config.yaml
experts_per_token: 2
moe_layers: [1, 2, 3, 4, 5, 6, 7, 8, 9]
balance_bias: false
init_std_router: 0.0105
lr_router: 0.00021
norm: "rmsnorm"
norm_eps: 1e-05
learning_rate: 0.00177
beta1: 0.95
batch_tokens: 65536
Below are experts of layer 6 (counted from 0) of a mixture-of-experts language model. Rows are named router (the router's row for the expert), up (a neuron's input weights, with its number), down (a neuron's output weights, with its number) and show model dimensions 80-159. Each number is 500 + 50 x the weight over its row's rms, rounded and kept within 0 to 999. Numbers have three digits each.
Before each expert's rows: "mostly gets" lists some tokens that are sent to it at least half of the time. This comes from a sample of Wikipedia text that the model never trained on.

# expert 41
mostly gets: " Jones", " Fer", " Smith", "son", "ić", " Williams"
router:469528531527560542533460505456508495570505491381536427496590565515555494535469481531569480493511467528482496471440452530516515487486446506474522490469445497499524538441479457500482544436590462495631471564458412532405627502551521507545459447
up0:495467542462508425503352438552483483547562429471582514585546505510527572660453472522557452558498527569555481455522473505582517424481465477455489505513445475516512499419423594506540489488441574568569463486513528434493499539500548476437507407
down0:562488578526516410488512464474557536577452486489518457566541493525556512477537497538646562491492485508468445539439597457569466472472500506526552560582515505590504430496442526458540535453454478381484495516461608414518402518522544413467537474

# expert 43
mostly gets: " The", "The", " This", " These", " His", "the"
router:549517468505560430452602463489533544486458485538498451440524504497513433503510544470394512512537461490501476456483545459515459416497423582475580580421533526516552509527427438416434487450540486505558590403537537517527399484458450520488517470
up0:493546471488556402540476421579495509431607508470511528528659469524552424482461530498503459452460389542551525582526611545491493474500540523479551605482573532481486414522574527421441507537529478486503538510554454484511445438566438573545456464
down0:522456457616576516580536394505473462481543446421529419476599521474488555454561539580434495470432601520497476551508475512458485571545539560608495522476521499496527528466413566524497510503505395488438498418527536568531515456632540500516513519

# expert 26
mostly gets: " age", "BN", " date", " per", " Date", " cond"
router:506455556558447455571505522487500535382501505498508538512442505521412530494515591523605520546487578512505487519537549487515523422445430547482513433480471425445465460519583479541456535551438517552387535465493465442530573581447375540490508513
up0:547463520534489487490519540466495479580491540490467475497561434484520511468513431483455500522451519501569469487533452486472505475542492491464504629435395506530498541539524543545572447510510517482626567433469542471534466478433458413424393531
down0:576566447428508520496404422465433449461496420406417492496490531433548519489575518477470503479610503460490500415460447387427555528475524469433584505486488533423554409452477538473581468456440580480584504475513535508480491519441562523504515631

# expert 21
mostly gets: "',", ");", "present", " Nominated", ";\n", " Genus"
router:504565549425557534494544470588588445409474409434515513473474470553473612542500405569455498573547536477556440476523361486546513498448484533551493441530529534504633511465551444547406451493555425572503482467563540483371502412521487456476599544
up0:548428517467549499486592526516409476520556466590495522484575464507515575430546552548586556377489512498624425527496495517607535481554521537501491489473497597542481445502512502450495544522436594446512448565489408503479461572518567428440490473
down0:504526493516490527433483408471506511483537599517459527439435551483517545543492481564430445475390429422491465530522491557439517487405545495470464484459576454521650565527541416579525502531464469546468523468483511479545423534459433475525486438

# expert 18
mostly gets: " General", "bury", " World", " President", " Major", "retary"
router:416489533526494466474445455538395462585576519559526603503469609489557509368482530529551483501436434542560534553491530590418494536444493559509528541485426466478522509471500500441473543543486492439511558469533416512468454400543545519534356446
up0:450398449503481459487387559445543547391573441494419493522534479616563448520441429471473474545439572424453479482471569516496588546441578464446568481462475550440503472488404589452492475567464525414537448451456521476551499496444532588524468487
down0:457544484398493508523499538549502533570560538464568498474508489428492541525436525545478523475478480539530416501538470493483545569424615469438453465479455383552461436491454491536551475462542474471471413455538515419478548427423532554520514515

# expert 19
mostly gets: " sq", "′", " UTC", " ft", " MPC", " medal"
router:532507542493557499476510470546544534415621539447450490512413504524462450521477392490472407505586474549496508542507519523491498409458425449531415501416528435523532494593518528527566468516427397541378631490542452388542503432605433533472484524
up0:442494537440483457475536458437458533491478516573560460495519509411493491373533502500428446400560516533481410467412514532433520521471490486427537605477537531470453489474400529510522493468483542576507566497506505518586538569510540531523506494
down0:495462526449571453464521557470447541564520489463564489543509531534555474461545541482444474492511535515444431499491526451469494449434536521453445534446516460428461477562545447432459417564459554536525474527558486620549444492525474435472566523

# expert 47
mostly gets: " con", " prop", " sol", "bur", "olog", "imin"
router:525492567521520422419508575503397467509431458454563477452537488510463483520390446454479586587436451603523521399522592516512546406418501513488412563496444522467464417436583556438617637559470504548458461470552451517400540499570551517537504473
up0:478515506532403492541437477528441466450548610522457588472365523520559492451536424566529486434457444510529495500521513556424527424400519482556468515461511568439429474456443601498519504524504410488464478472503552526506482480526499462501510512
down0:576564504457467557626551515475432490405505481569538511540619375533546471413487581510573490533488471558462508447543560543438514486538458491502512525515533501573453499577522507463374553566519618540478510560608494509443496539549514483468402372

# expert 12
mostly gets: "==", "″E", " began", " started", " could", " finished"
router:486528473477486521463546472461453488490612548371463472429510489449571627451462508533497469480448535568521567564518633406561473540497529537523487538479416529450524503436572436412424486518455565532616520523430459521529424416515543476608569577
up0:545417513439578516587477495462502492492466503549579514443472501469499448507463526586426535464545571439490505510524450535548592485504508478501535618474488508476460487492573441498613493509423535587521498484441572421540532562514520324489453525
down0:535518465405585562612505472453569598534455526436472528513537553556470481572475493478562610491447502422573523511498521437583495486585587471475606524562555538441412542433529469533496503520498443519475612423558433455505515453565426474541455432

# expert 44
mostly gets: " ext", " MPC", " direct", " public", " Public", "|---|---|---|---|---|---|\n"
router:509519481538528485519586585560523483475458465587503571478407559496456602504433405368522482457616540494506564514542464540516567520524607473482543485495511405521461509438479492418503439483559496556539522539485512429536572500483439441447524481
up0:561520421496487472494431520517512511489516471374502517471532503491524510598487541387486479545477552462440355522431474511508545448551513530436519526491506545485504467512597603461501444517474482499546546473505509522578524390497444465428389538
down0:516462505459436523534541539521486496557408566575427489499475524448583465526543557397516493496481472558561461522451524410471482453484482421442501534528489458487544568525486465503631501465541525418487458490519496513582463476618414523433578534

# expert 13
mostly gets: " took", " moved", " came", " Succeeded", " wrote", " worked"
router:587546554540417571449435545545541479440462516456507568445516519557530528544484483533598515517448547553386607432590660369464506510544498539503504482586469494485477537470547446435502419476456529531510399601492488464500480458425493604531572619
up0:553554507512464465566566533512488490471535485457540583495496438471428426577510500430552456548550616505597462426579468502510570471542524482532501544488485431618498522610475513488538509444525494524461491465525432503402471520506550539474553478
down0:612533556616520447484391451384474412536511496485545449487404468462465469521543504487424508484464564536555534570508541449559427450482564522523527454514409500493514564511431478511513488497580545452554536437475479503471526510471470456582480518